From a checkpoint of a small mixture-of-experts model trained on Wikipedia.
Size: 8 layers, vocabulary 16384.
Experts: 80 experts in each of 6 layers, a sigmoid router.
Training: a variant of SOAP for the experts, 481M tokens, 3669 steps.
Below are experts of layer 3 (counted from 0) of a mixture-of-experts language model. Rows are named router (the router's row for the expert), gate (a neuron's input weights, with its number), up (a neuron's input weights, with its number), down (a neuron's output weights, with its number) and show model dimensions 0-255. Each number is 500 + 40 x the weight over its row's rms, rounded and kept within 0 to 999. Numbers have three digits each.
Before each expert's rows: "comes after" lists some tokens at least twice as common just before its tokens as in all text. This comes from a sample of Wikipedia text that the model never trained on. Tokens count by the router's weight.

# expert 75
comes after: "2", "1", " on ", "| ", " ", "On "
router:521478504576479578535563421442412581556522459462503475471493504458453451472489601487511569518503462535421531498430514511464497489595456557486551486537511509519565461521548530489559468484486447408504533479488477511507460463413504586500501576457551493476576506475495593493488494445446547453458520588459516504509544486538504551524519483534487475523498539521517490459575463572526543531478517491539481518478495398566580552521482519506466555492594472438485466495556484493488458443550515463517509540444493454476531474446518488485488500456534505528522507474531475442492461449523440499536493505500539469554512485515495477459552514521591526530513519543485527475525486482464485466473542465527530504492511481523505472457452587488512431422517517487449558488447486567451444510454529
gate0:435525465531487521516499481483557519479524517577461507490527431407513432496483461462531508543547484523550506541486515443501498544509444492528528457530487595513468504521554584558499517440481453508448512540531451411468521494485458560370464517459538502391430538555424530470546499456495483518533522447477455405502469520499499540467429504570502549595493483515527506394474529468528457515494502539497486498506476507451531498415525436510501488545469544552490524518466417484477535446517492479522444513489419523518500519525467540574452472472529503470503484501572454514579550500515517507506575505515498528467505453488500503543440534436468496474465444519484525465495559543444476566444591514507464553581513471485514542521462498521507504501512437480525572492536498454540497451455512
up0:411529524445500453501538556491473530531476483487578527484489477498466467521536431535535570524458491381439527521544492474550518492515477558519489547412489413488457566570506486473470517515522478495469432482495541573578484482527483544592513513554485477398463484472553484549550542539478450467480453463535493521439467495481429521561518506488530511452495476474486540501523499460547537501485477439547505445500511453483512440483486484471461444432519581503543513487490518534430547582532515481501487425527514502507532405507479529573500383475470495508500586515478515500478516485543557436518518478422502457496516446543508523489464533515483541613584536536463537439521513552528505452492492442445471494446495498520455511556499477514541530501512493554502461510557479433456477554502484
down0:411452518522505400509469516487568528481393459509534538470512506482482486468466505426538484478500545502515495580535478537490473464487459524486478548421491498503492437493504523547541477458492432498526506466459508530515541441459459498525473524452490605577533491493509497499529436519545567542543520496557485433455440537453503508545469449528531541483465431584490538441478485513466426525518509548406444470503509464481455557524437492541473469464492489470453517471452476490483490499447423515483507488521499510512512404456525549495498477503560478529534538494525500563438548456538427522534506428522544546491481569477418573514538455476538496549558489442515551533544550442493519440527519451477447511552518552545544450469500530466600511512536547459521490423535420483507488539531456

# expert 54
comes after: ".", "\n\n", ").", "s.", "\".", ":"
router:500451543537439541486563478424422543526497563440476577453518498439454471532507533480528587483399489521461557534445495493411471445608478525535502479609543486506464515502566552505593568537514494482451515540526506442465511517449488512527474532427565513510496397537508519497489507473488531474530533483468466493530502503529521548523485493477488499586492581457516481474479452542536453473523497525476480478521533427484543521477494527542499486439475483481504483512521472578582490447547550485411506549513477545458508487463494533506445506444499485511494471515544449468514486487540544562503514526414515501516511474571536488463561505516526502508514448492563551521550469544484481526548471474445579431454572457549508487423560532474519520480432496502441529491538418515504444492460522
gate0:468485592525509489523483497453450544359454468477486528521520483522474557472535469508445495596518405526438502564527516501505526563533477498470509478567443504478539517474480521481499517546488477487533550461531579511492510520478539497448466472517502469483464527476509458469438548526468498540491511472472479525438529516530457446514475535513423556524556500500500480493481545517524537514429582537420556518422502442400496466488458553485586554496505498473438526485475527460447533542528476507543550518557526497425468519506466408515552529497459497546507504461481430533531572493457488524491460543553484520485473485456407477543542514540475496489500502495559547472483520486458497562487553441458560483477445440488556557445560567531546439472401539432561453498518459485516497548530508
up0:497516467529448463499477531497430452429447536520462523497457504480519478528509513440443454562511464533472505465522463547468538511497509529535501497482491480493523521491466489475558451526564498430529557522534560569543529511523448511477429503523486459539532453546430549452516491494425433561598495508511544505479510462512388509510504495514479519444564520450496470517516499496471438506443611501488538541492582461433453411505526555511527400429455554529470500492581534499482556525540546478541554569551467475443479518518533446456523520513490587491436522493515506507463518475453463504564486583526503574499459495424507520521495489485509585543543477497475582518526515522512511552526493385443529452461435478521518516478498524425512470428504495498533476489461532524567493539458508
down0:486530493479466525519489520485419523531437477547508436532492517451486491537514576510420473527515538476509509578492481529436476515526538584473500424482451465493454464537472582513503532476483490464569490530483524555528441493509496557459424489557547538504562521489514523428473550476469445522531502500566531450387488527470507594506454489473480516525483514460484517512553539539472421534453504560519541413462467497522540507461433500567456436508482564482552497624521538504443516514454481490516518543491529529439484463575482488498519516499516540496425568472503545455477530499471506496569493488545663556506468420433513480485560458521494546448441508472470488507525506435463505455491430461494516470551446536474485500546500507507455510527501494518467552510556515444549473474464514

# expert 68
comes after: ".", " | ", " (", "% | ", ") | ", "0"
router:452547474536420539550501434501409553490440458431470473510570505420501525538463512518514511564435537466469591479494425560494480510551448534489565463506485544504503433541590522418499471438513503462486522534575495475485552457364499588513513468454580489515512541561523544479533486491389433477516490504413543493484547470477497531542504474512506524517500509525512479503503537558510501463449474555578553539503550470484522551551451517504444495536463483438528514458466484502478538476513558483547495539533493509395480463458497506512443451519463498500495538448521557483498514429482512435459536482467502494472478472528552448520502457497529488523578512586521502527510459502490557535453470552486503519480492455477518509553424481512500426541501475517518490518590529489492476486436458
gate0:410553529396471471560543505445457485491515502504484498453513522487427508400590541444424472530429494485472500452549505450559483540468444490499511512544525522439596479520493490496478467452479512508476450537496487494524494495528451535527520506520458517473466438466498548475521535529411476456555504529403474467521463544554466540499526505543516524515467552458554465519546575477470536476529539539487480532492531408512520456530505544498491512488507500556504499582506498464602477516508568472461487500408545479530494474568535463485488542543537416527520528496436498480496499517540513552487520547484490479504548585460535516555563466572464505524592475523543538539441523463522526508518504570438510609529469502464497520430417479491568561452473496412457470493507503501497519504517518
up0:523479526583569534507438524522504480514538491475523484500451489489537562534366455571505600513556509528516527411504541515411535433492502490536481459496560447529482535426479519547535518518536506469497482482483471483473483495474534451526536469521554504413551531515480415558464429513505483483464472475531447460511523505489578559457486469526503430479540490547457493480479442499458455502552512567487520442542558522424476485527494493537523527474496528521469450424491542538453569465477471492526519508585439477498440494549467515437481467454447483508534567463458511488562398483571499428535486486539533539488486543479477539407438562431480529486428503510472464523530521511472521449566522479630441490489526549509488498507533529517484509516514465509541483444495478523523459468473506
down0:457449450463502450527493480489523465455541455490573497462514539509467494464562523522489455481470503510506488499498494504522494493556461457559551420473513483516522475527528501461522507402535522519449515513526525509485527453491521468504511470443494467457448492573511460490532477437532472483558502580468487452484573538435487530504450445568504548493549505568561498487527546541463468447524451474513577566465414496480485498586523514570512468489509563513474549511492438510428435419559469502538456475517530531541540449473501475528460525547516550443522532462511483446523585566443405508486493507439535554429528426512451455549463523454503435503515561529524505509483469558500511496468421461493492499641495483564450523501513535545464570507488486516517618453459481503486520534530556

# expert 64
comes after: " | ", "0", "; ", "1", "3", "2"
router:453492486541502540552530442447470534461499489487472501520526535377463527471502518550598576534518554561491476526388504533463503403613518553504518483527540510548470525482522503474511491543559464450434546483560517502492473523483502584555470513530523494516506463526455620526522482397437454481473500466419494436503492507463502624610441485534533525469446518463433515476572491455465519511521594554534587472472506474558520486497508452511532511473499540495482402488530532530531579545502563474464506584480433537446514467447571521497465482463514550510501513450464493534470482525484484463500447487474455473513521506495463493501494538474526464500524500502506466525517495525507488443476481513523518525480502551466489493488444525487502493488548534520514471476489478500459386508493485
gate0:475537464518422491451510535584491481525477440474557530454476488521496467535496443455466425496479535502510569475486511531492570578419494513513439504491471468493508538503450466526470528445491450467504460611565521520462489524457564534496451472485452477497420573561533404490446463475492431481508546486505523470581592511498551469488463434504480485522473492545516517461486475500460464503519498501461495493444552539528502502435472490401457560541499567507472513496412483438466545485495520534521509528492538480457402441497535475538568508387532438485505556544549498533466502548496500483502492558529545469457563548432533462481422538507468556504555489490500458475510507554519497477527478471479574465546461472546615461529474488541443521553538520559492483479501487479521460491542476
up0:477486563491520490524541474508529458503474526485414477535476522454473482455459504490418534479568479434499467530543438476531508473482522510446573494503538581552463464522578588539493409488487542521495494517441595513503494473525504443474456496518533591475528532444452574451489550558468600482474513492466498557509431517517431502453487495476533536495478490438520487536546439461475513443521498558481524502582492476520567583515575481529547528531456452591604505563553463484487474525535450527567516527478562478513528526531474577499442485498431507510534526502420573465532493516541545513504578497529507531470540523469497514480535421549464543500526481537498468506514488510552440553539507461440497510500541486438481477518517546521538485537517568454495500513492476520535482591444526
down0:495528448475514541506493570521506474522543492532512492520502525511529497463417476562530486485522529439480521437516571506445500429516499588444407510504529484529493500524548515573610481495480485466501489548455455431516506468482564457509517478426408493561544488436463490503515475491495545448526547499492489457526504551453542512526550474480455543560453541483447469430495490536516395473484506487537467525586468623527503530490499528430546566513438489461525506492453489487504499495517496497552481555539499457575511488541532484502490567504437513494541468486512379562477464425489491514506535574519540468527538466542424437532438565499572464463527514473559457472528464473504465574488467585485525448498459512462565505501524447538497498598523519525512475492455552459482501524491514

# expert 56
comes after: ".", "\n\n", " =", "==", " ==", "==="
router:547442454539494543511569456411478571543488485496514509467507481546482466502464510527463504539510442509471524477419510586480474519541460551511558473554464469489452447531504480506555474531440467407484596577496455448520547512458495562519515547444508451478591514508485517530562465404487474453508513562512554531502525516536559532525495507480466523471491508486501479480537529529538391473452426527486458484435458452466513596504488530543524523469545493477416456441577525501486483497532593536572559519449494459482470489499516458464584552486466508468496444486463450483470505464539464481549506496477498483501545445431520482449493496457530484492498508480567504513472527461521504511540504461551502499502506487520508489485417571510459506474523456482414578523414500537461466509394560
gate0:563467488496554563548463465505507513520500567490520551543518475568494510484532554491501536468456500467433512430387490510453428523488540538515452545484521503426516481484482567609472486550519513442463575501451484586494456522474528558542505498457522429552479514512483527423514489470530441543535485529479522536546461470477518543456484494517481532520473540526472490605576500508498553469543498589514500488457453489495533486504515496529509479522466481557462525498556489529538558522514491419481438442523480472450478519510499500532471530472495532390564452507439468540473427453500543436497519531422471539490515450467453551481509551455493480532525390428430486540475541485502446494540445509482443486443449448543498462535572501439510579438452475486465493548462513499459551516485501
up0:465448465519501488531483467543479478415434472493457511443358495452469458504469497463496537479456556520551423452495463497568458491495463500594482433539495444444530482476576531505509529564517470436519516552475510490520425518488484462548442482501474548522544503554561558465505511472492507487488519478502494468454484512433429513504495527481440537459450487568490444535534509522540482476515443491501500562446469476531493519505574462441552550489416516476499519526442567464499496482541512516568508498428536391569561546481490492489518486495486495449471503491501507387514453488508446479480469500530497495470437430471468384571538483493552486504453493413594476498433519504460503440500456542544454498463474477487444496481550462477553550459538504509516482558479514520509444494478552
down0:496458498478549496596466461504433464553498471536491449530445426513535462488496530531478535488467460582473518510524472488502502532436480496547537591510538509477491497529473456536578525554499494493504511516523471485515429492471607518556597479542477531534450457403536581464548486560503471481492475529530490487500541549482561468468534455526449422547469499527506451516466504553540501504422563501477503507475501612499502421485532521592468482457514463502426501568465508477528493484476486555456496548455525486527424521493517535479459574567492565470489498470494502540489505538512478470538420493533495474489558512474560499466447514467465510510540491422534518523482506466483565595534455437466416473483460516467488564439466421515420498526530430560495543525499537446501472466532533

# expert 23
comes after: " | ", ":", ") | ", " (", "; ", "3"
router:461524534566503534525521453426465545521454483441478488482462484427436436441397551543531544507426466522484520487488499533459495536536461668501528490513514463533415546487498498542565539513500486473508510481391464516514475509391537549541491483460499411508582477433526515433451527435367494470506561474500500450528526520533447477498532468510436554519489544447482422513480475510532531508564511493559537482460474472540563534492483521508534477490441470519509512528444497487490523486484502479520498463520491443478529454526496521532451512467479495475502586504442540474572456510471529510503524484481517500533519456502543522454485559506509474469533550587491516525570457524500494463524506479543545489477466448552477457475411523448522456448492458499476539507469481492515417584511473
gate0:551485382434499448488454424488520483464506474457498440495517500517530453445509459591474487462514519480464442460504507518469503572486518492588536473441500485506534492470501543505480493520435429535450509511506509528482449409511574435541505484559485460491544526478512512522460541475511538473448500423549534522469561535522508541496544483469480426507468513493476535439557503471482489478552534513566484523471453605551421433493509530515497488519440520549489548477544553527544495529464504474468433421437493506543468465543554396480558529492456488501516548472431577530474441511493485543492473508467437588516508513516507452445521458487550463527464549495512478468560493445468570453513501454508587508498559510468519587391482544495506467431478544473498500511450524451509517459465515
up0:463444549472547533549429427499452520581573533441501509478470528573485460538561513419484492481453472520466519467470516479465517501466508454497502533488483508498520473539515342481479528495447526490532458442462557470516545564492442493467508539499537531561460454481465411524590546520540455481498593466507498495478400472522503475538501475474514550440511520483541558552482519418551503546485477551543521493426421489551490463467467531496540570518505536498530444582526489550547470506464515516517549512522514501499502523417494555423474442538440585512515521440552543524550492479480513457462459533486502565535470497455520524537553500544499519455436484536462507489518525491506437531498511472563494482490479483477527508502426513518466511570465516588546478468547426471521508560442478
down0:554535506524475505577505438561418449561501489464541429472544488491466535509503507576485544496494508466447545526502456489455512543538525461497513509537569466513469527530460582560488530468525521535422476562512593497526438446481530510454488419482461501490502561569488457459507432541482453403501495571519545450575484580428456431516509510562452452459468477517461502512566500473558499473462506486482449488500501506444456485498528479537487511509502504436494505477453492488454524476504550465546512465534471483533477466556520511548532552510502492521497459530500542575496529451503528505478494536507447555544513527508580433433507478520432477559466500492602525524458450561509459482516516510424514476525464488482484506505584446502510459432431595478517540577416528510547579511451480

# expert 35
comes after: "\n", " |", "\n\n", "andidate | Votes |", " |  | C", "| Party"
router:477525515542531552546468434475446601497536470517569556471529518504464495509514541454504584504500460536526544496416475518441463497560468525532611466532551498522492526454475523522493532517456441501441617448581505526500484440490429547439461505538515424542494555528495586432519453512510561511455518456490523506497478453542493498589438467508470466524514558501411475475553447590510533535500530483510561488456455482464474555530492501486446435426457500473507448569469458480516446501496497472491434493524480444482478502524516478492481527524493481577528547479550490511536471452522521420518474553450528477486494551536577479455513579490542476487506510530460518545444476517453516522437506457499534485411520468503519499452459547537552410496505512476445489454518500524455464512523435
gate0:413454520551544474464539523501551509454525573540561446545600559485504531528544470508541567474470510478599518532501424511555554452531497523444477498516488451506463513551497522548460492600481530521537476524534627550504495458456516487507455481485457484520456485435528560469489509469519510572515488481454501458481471511534502497554535483532517493426495525527563480517491424501530506498597471507488500456428462513495457504485473542479559523474487537454558492496507461422554530431497471598511527522475459511502437472470576580499505531473497448560491513474515501450451468478545518444508487491575565523522556567477465478464548488539539562496480517469513466520479493460509551502464465413463502595521545583502527544453484539549478483465446510476539528478430500457471547440518449
up0:566551546461488446501474479496446534501507406489479531486408482485536433477467548439435400510527512512397515496512524526441479573449517500501507475518555586507535470530534467427477500436474495500460443539466382471477534525508505452482515498492471479498540542515451435533537512470461522478491463519515515560563551470443473528512477501488497503545527498505466494524443544489495504481467481490478474532587560500516527542473498448519427494541537500539481503516560536558458513566489515441510462493507493463506552495603419428485492438486490529451531463575536451497516596536460429554504512548415488457439427439550526503538473500470485402510486424539466531465502504546475475527515528525491506480474425441474442435497476465490536519521548494513489512523491520470474467593505559
down0:434467586524477459555521495514584527532514492500518571564484502497513459505516428515544511523473500589542450498564479506481590515486421503477475489550496566514502527516527499471523541448487472487470515514540561434583630503516476478470518617537520462509492476556529522499567546494535505531539479522450452532457390470484485479486437488574567519531418488506522500500518460539544473524553567465490508430470504527476560511451484494516404535475485510508520462490468473509528496506489516445469486502522541476493459432487485479479478562499591520520519490468443553474501515530533500500490500405495492546507559474495485503473490522517577492508475495585529513487514378524475495536539481536487470436504542511465459555568441455463481594514491507547553493526489430404539442511514505

# expert 5
comes after: "\n", "0", "1", "3", "4", "7"
router:537465496525423567507533449436437565473500535470438493530484522488550512493459509531565542521439493490412554543330475536435469459613503502489539521504491534549501529557480518473534550515492431493447493503528451527449500490460530599537487524419490479552471475504468629504501454415425475388474531492358506456481465492518529559513520501545512449484565495483484505516500498488468581464514572497583549511466466491516499533495515520456549513471484467488467438480493455457461541468505547541462487534460505509469501521435491507529488462450491511518498491470486504463475479461462504465452495487513515540507534476513545546461521526520515485513553551527463494465510534544495491555465477422510527537489562505543499481497494537570526502488504526526438539469521435567540456462516496
gate0:518645450543469482543474496504507515535440574505540463507531437506505522478452461502510490546545581462513484526506448429513516461523520476490555527481455573483495480498479474435483460437559499489479461545484490478566512487452520572497473431462472530543533489504524536482502519446542534491517490520467541564418461462381546508488481526499545490518501502571492530456485486446464530460494482550504567541536523457511492512438503510496474534528528518427553503490435486465467492554507536487513466472546564510501523489457456504506545509468492512469507478469548477483540555522551549432499474465545586458521487496492505541484516477462557455476465524496589448462495428526535403522455519504492493597484471377435492445471568468486450488495582496471488500490402573455496440459560432
up0:524602457532494470547478456502541487487433531523548467540510448537541537498438473496540537577528527453501496481462440448534479459534555508492606529449471519487449470531478496436486487468584458480472453540538471477572478500425531617506500426490455528497527507509520514502482587480507550482516481518470540542419453465403523481462467512504530507533522480553475496450475479439477534484501469554500567554538520440537522529474489536516493494496526538458518498500446545520464443537518582492485442463548577505456520495431437492516535460491500518486515486470550468489549534517527537438513535480574563464513503501488500503470513509456538469493475525497568453476519405524508407541462527504433480589478497412451523449446556445502444483456549510469509510482405553491477442480548445
down0:447467550446564447498521522499510502461511509526465452511458525544495476587543561417447512489508500478552453448418510484543505509518521553478491552456447456591528434530508516530476543593491461512516412435433528471471511504480507475503492473514451570553511528545456530497508556444496552502538511493500491483518513542451510514436490461458466553494471539494530478474430478519395557423511469399541477464531460493481503482494527481462471463449532544527464460450517565560531545491556544506440527472461535557531498447492414465532558512471495466499457492531455482536493496484495539522498477507613461564450502497457530428595534536512513458450534455457430415507467469474543492486510458460504479558457563525478475594527497552461505514504466503466458461443484446567487507523500506

# expert 43
comes after: "\n\n", ".", "==", "===", " =", " =="
router:552448414547513508499514418445392566501490484430541529495531505504467487531466490481467550560516469504485555493436459511439494497534403558505543531544482463559477505540450487528549468475503503514488590484515488427552504531476456607513471462413507422465500468446440540526552501468464446430472502548479484511554489489528515506531558479534481550481541548472461463439551542529507486446446499499481487469468481496439534562491413511524556550429550477472413473470578545476526499500528527530548532562521527459481519502477480480495520532443456529495498462482421515522530490503516481448465496432462518510489550477451544517476515488492533501529457453511535515516457522462517496506524571396498520467522521497548527465503435533497471413475556490525400540527457509515462400534438510
gate0:495522533499494504484551485499486561567507546529536491551485505543508483439425492521479520525564494502496456549485485537472508539483459481416481558505486467509533483527526507520474451480484557495519438530566457492564464537498542510487500529503477477530491468489456518444528553500411460523550543508509526558496450501546493415405444513501509523516535539591482543508530485532464515535511484428464504499537507465432373518466494467484449514449519442479488552456486497541539478478533543482435494466574486533477545534513543525493539536438498501436489478522519499605544501517542536445487489481489467540513488511497425574576451509450539368523483451519416487489543509371530495501525369468532531510506456450501500517456525517463439495587498482526481509513414491499439537479457572
up0:500505481518546556538462534597589438439502433509534537496504516430400540533512493522505507479497406460519517492557455447590466442469513487501493527453555458472521528538507457430536516522511469511447459464514483375514433498537439498490542465529520537525500501449510532529445541513517502513440500503480460477499500504501521538497568543514456530438542545523472417471462518470551491499473481518495439519492545492518484504512452560524520538573487474480513472539464522485517452425495506523463473542445527441514539470502462510435552520603563558508439443494498497472518483471438494572470499529513458477448472484538478465422523474525500544485510486526503449543519512611392524487460642537501460492506523549467465417532517507549559486426521490474511520518523543560522478504518509
down0:447492549528457527510424469500574395530477488499528521530469555422509504535468501528487495521439550563495570536498484469460482568483497573483483487521532454523485482522604510557528485465562504452435528533531451498553503459473497483559456508523418463487445455545566467506536459556400424483466456522483444496502396406513556444464503467502561506574472496506611577455438523532475484470545520550449436521548471510564492445453565532520558484484499486514418488473539499440512507513442505536437493536507517472508506524440512539496501528456495465500515523495544570476480534551451526470498467492468477472515551503518545464502568533535453543456515514471571542517492460477578478562506491570496488486482525469540489494523523534456500554470495518502505523511492497563436546422493469

# expert 34
comes after: "\n", "\n\n", ", \"", "- \"", "====", "| Preceded by"
router:540498450582506519602516434421439554529507510498534510445494557480471512532417558507490553537537498499465497512391486550432470473489507579523529478525487483550514473501543492518535505483516490503510552463462429447508469481458502553582459522467479502439497514522441573488478494402452461495492479516439529454505494546519518532476529501528530440574436574554468427505534510547550510480454535536578572501534455389474492542447494473511536499461498463505447452507483447422465528605491495512506501511498467448494413462418544520470550559454474482434522536503554511472511480446466523514400462488503499458563493468506499565500545517506518493559542423516520516522454511482448462497522424473488561492426564501470494496480460530533532463485466462485490519530447538516482514497494505
gate0:475469453517460553541515420519502405487440483493459499510450554498483493482548502523614459497473522506521435496515453585473487507483534544459479492401495556537481553502567509526448513516488510520514490533443513455550484522515478445504518542511585487494557486419458441451495492494526603490549507472530537514525453511530513545473551460475525508591507552467519491495533580410453491458442508442516568460477485457560427514470489522496519485503513510512509475433491514540483493533511501466516474502463547439466528489487477558440549541483497525479470435468468531539620519482410539520473523496485456475509510506476512576553471573493438474557548505507492549486483489528439511460560525501576420518504498505464444476535556499566423462518477403475489562492459522464470526516565426
up0:463553491470509521461522559514507548544539497540506509524477501492555496509480508502432519494507543474509520462526562437419475519505472476554501489554466494463558456515392477440516457420515441425443484493561494569535561453525513540470507475517451502507432499536528488552468461436505481551416512565541508533546543476494471469547429519436449551420540496492520454516486475507508523540487530574524485509489469538522529408527490549526543505499454495530508538567526516459546510495485469479505571530491504529480494466541490430494472450475513483560544556506498488447451470530479466516528541538516559519465499558516411387419490438475435534457482526494432495462557487528509498505491523437458548467461482502446465516459490527480583587546580585478569491524475528519590428463513542
down0:491493463465447460510537566592521464517468549497463517455514504492445483511543403496534493543479575486527554554466455535535462458585443497505510563510447494489539459501504559481510460506537525552518467480452551537582491484510500526469516486504497520521549516494525482499489468364461512441455499547594524485477405524547594540506544531542495535480518549512522509544532578494492523513569513394499557412535520495483509543489585477429504562504503537494485498526443537454459548477468517415543518505455515437561536484476473501472516564437476527549560498431476470530469489521499544457480484456553498524537529521425452547497508519507473400506479535492525515544496510501481487529472545456540528479479486436480513483552551541486425493511567457496393523520503544500478536561441502

# expert 14
comes after: " | ", "| ", "–", " ", "2", "1"
router:512559504513513622532581440475409552553480484474506515457499494475523465529500513523503543553447531548425514562449506484522483469578476551486546507557489413495473501501571489452473517479547475444505533412501519442515507505439496517559503537395469468456483505503455546471523502406433499432488439484454451477463495468556446578527510567543527493562544533513435512579489462530492570527505447529493531510504507423529514488507473480491511503474504456515438421532533524486516449457503547423552519515536433556505494455465544533453522511496490505485518536527489520487499522529492461512524524443503538505540583504553548531482508561413611479500536550521500548452546511495464513484479468497560545442458493438528462472431480523526538496456528522489448547512528462513461413492460482
gate27:565534507558590511471490474460533538539481471482457497485501481487550515474469514555493459426499396495491476547523503441529450529564474503489548505429507555553431489521517513529512463551478505530421525513498499430494475536518442433554531513477544525565468500584473545458494595528408451435486440469486496489522455396514542545528515516549530430421452489484467478516557371506447542461530420451500478489552539529515517511495395465549500485454522524465529501461430481511497476426496488545466475513539477531488540554529441462520440500554475512476531486438524526496550512485523472546524479515517504570543496521518480531496567555473493473492455532473495436528447540526473468452497478502444523490493474517452450540540527483460461520520501452483412485526516558529498491505376484
up27:504588531581545560429474464435563539539453541474467525492484504520516507497420513553494455400524462489502506593521514481541493487607477513529473522468533473524452512497516469534543526528495496503366512452461473424530460543539468475565437512508537504556472542525469509510498545504465438461507461487487531472476487430517544584453461481512529493391459446574449533506522475445464549462541499538498439487545532509477533484546422472551482476455460607512520523473467506496481414442457480490485467501496496557501538529513447467521446546533523496445557496450514461466514545461566469487550532469529486575489486512487515505511530576463506495515433521467429464551467491518521472488529430457484483470526469586538486513559473495475459464463450449514431506512506498513460537458453459
down27:379558514414516514478522536597438537483506536454479464468485563535486521508499503542493459479429466512516522537465502485489470494501442546499526495503526452472487568471477519498552460409446486502512563492428502528553528568521544454469533440512528510518405390402460439484503501529521460482505497545490491523482529392582447528490557520448523533568500478519517488512491459448484466488490493407522525472496498481483444558545551492422528488484507412496491461481548485478494479406481534519540537445506472495506489411532497474541488510553510458443557491439532524480478536483515498503508486454530465522527519564438569523530560466477510489530549506494510431580553469504491493476490432480542500481520531447511529510502478463511587476588519478518533584463525574460509514562545483

# expert 9
comes after: "\n", ")", " ", " |", ", ", " |  |"
router:516482498571483582530569424437405577558528461459503471479493507462455452480486599484511578512503464528413532496430512510469501496591458558483562478539511508517562458517544528491559465484488443418499539475492474517513460462423507587509504567448556497486577504474499576486488493444450543452460520579453524501516547475544499549525513480540490473525500538518514498452578460566521546528481514492543475521478495401567579555521485514504471565487598478448482471495554485499484448439552511465520512540436489450475538468449519489493489496461525515536522503470535465447498466452525439496530491506501547465553512492515481481453548516515598529527520525532485533479529486484467468459472545465523527506494514486516506474456457589484520432426513517500447547486460490568456439509453525
gate0:472502524499525529584540529533432516538524525510464459558510544420524479493485573500525535590496489487482518488514523485555494468475442577398478438539468429495553529509468485467458550518475500580455510472521513490528437506446524576500509512555511409456532550510490490521529535451453460487439556562467491526513499539499502500498488484533459518590481514568475472543564520475539562513514503459547483570444499500541466519533495504505527416537458520546518463429526467546532519484479521549540443491483471517472479483477495474538464534481527461457461486538443531552441435520558478502505562455412523523496500535421493537539484463525510376475554468523594510529463492491554598504567523473560510558497478440460448505521527472436528504529509463435443433532553474466462459523550544
up0:577502491527613563521544487535564526476492527505542519567437424512463498471498495558545488478500532446518524501467542476488503547513527522554535501463491479508482557562509464473515448478492529449529533539469507483434519486504495515556530461415480497428466543503531488506491512521499460433517427487520587477528440450481447508507491546521501497449424439541504584508422454461462507477456590477501562443508485429489503462503517538536453407509448482454511554509475568479480494540517485475505575505549458552557508441492563470547507431475448494520458494398475464552547461552496427468541504486503508388502511478541560509530500555529520503516478482505492513438530461507464538510473555516518487409535533547506599471473485498519481380551463457528449462468460492523457522470501486
down0:514502516491469534418521509545582535506535493491500475465555505499532490512513510527486478415513543513470446505491513574468440524457514513531529513429539540529443471572513502557535548482467512423518518596482564498458513474513495477461436481485530502421501542503490455465515507478481449529504498563524456469459477577505428525478523524476495464473436517479455509446488502556524507465460492444623476540523517531522598442448444486624414521463472437497473439506462505503474528533468523474534500535507432460473506448458507539448493477476525519469564527425493589496556360530490486464452497475542478541557452485436429518523484563493561522482458470445478504464456496446457516533473511423471515561468515575484484546535479490484504492483441558561469456489511512473526506535552487

# expert 76
comes after: " |", ")", " |  |", "\n", " |  |  |", "% |"
router:524513466579473558551519418407424606486478514522507519534516507533536539509483589485547521438514521437443521544364483477451522391513491553426594456589466459549541540480518528523539523450472453439541534419491476514492465485473467514521486564483502436454473477499489600432524520509517488462457498461489466503574525504493491531479433482558508490539508590453514482458534524588479557497527560487510538508493510475465516569514512491488459523451556449489500548524500507470450502482490507499453503472460479530449440445461569450492502510487459520427492537508445506520522500531556545508480514494433524543546480487500465546490500493456527460535548523515447525397466470446432533481486440481493523475458504515524495545427470520481495448520509481484518531449475525578517506509497486
gate0:482499483410503482533578489536518534506548534495445531515499544503479498517466477461469507473504503527493483528397498471517457517480524485467479541480505516537514511545583548512513537516497446484497444470467509502531422499501510491516531515496444465443447495560480532524539493478498443440494483556500549487459450512550523496492481443498483472490537528557482558542489426549548553465520423553538533470407495410484487510558521528541571484481466466521471486465458512496598437479493554420540438480553478480421487395497502533587491421545504455515475421515488527494580477521530465440519538559531526484489514515482535498409470529432522454544487535557471513482452518450490550553553479502476445476482464455485427511487452473491483456576551434585496405578492546424545522493538524
up0:538561465474489486513502518524509492459517489469502577532489534575559518500514508487472458480466508497496462559433536462545480497554501546527518555533477541523456457544536492499502536517593472577509471406459524502528455500500539509552496544542487476402497433529519618522501460502500453461479488524501524530504450546627594494485508471463454534519592498522483540518464493469468466558520446507459511495518404447543491521508547473472557533488527469500481414507450433523430527450470506437500524469529482515528497517509443484552473513547496514571461453502505526558465501442462497482527572493512539521552500521497445511480471504510447560513468460437499616462587559529483546423561506461488481437561416499554457491425529496452541461456496531495473471498550468446529510476466547
down0:524452550570497501446501481466470469502459486514525499532501431503363513529475492516480523441517519508490542535555538468577571517430525599496489535516496522519530496472495446539416422472535491512463526524566444485491533519522513532465523479490503507460437552475494394520493492496495470502481535503534491449472636465491513519504509467482552525509457534515438518416499421490511528553484437448490511545493532467541437541524532493481557500472520475524584481508505465433492531506401519500535514517435531582462437344570511422519533501555505532491482487520483505501486506559487481524524405531521527504535533523499492564531501545497471487499533533474576501532507487572460484483477586526508463531483483530486460488439471521478536468421497539566503473504472492418481543532562481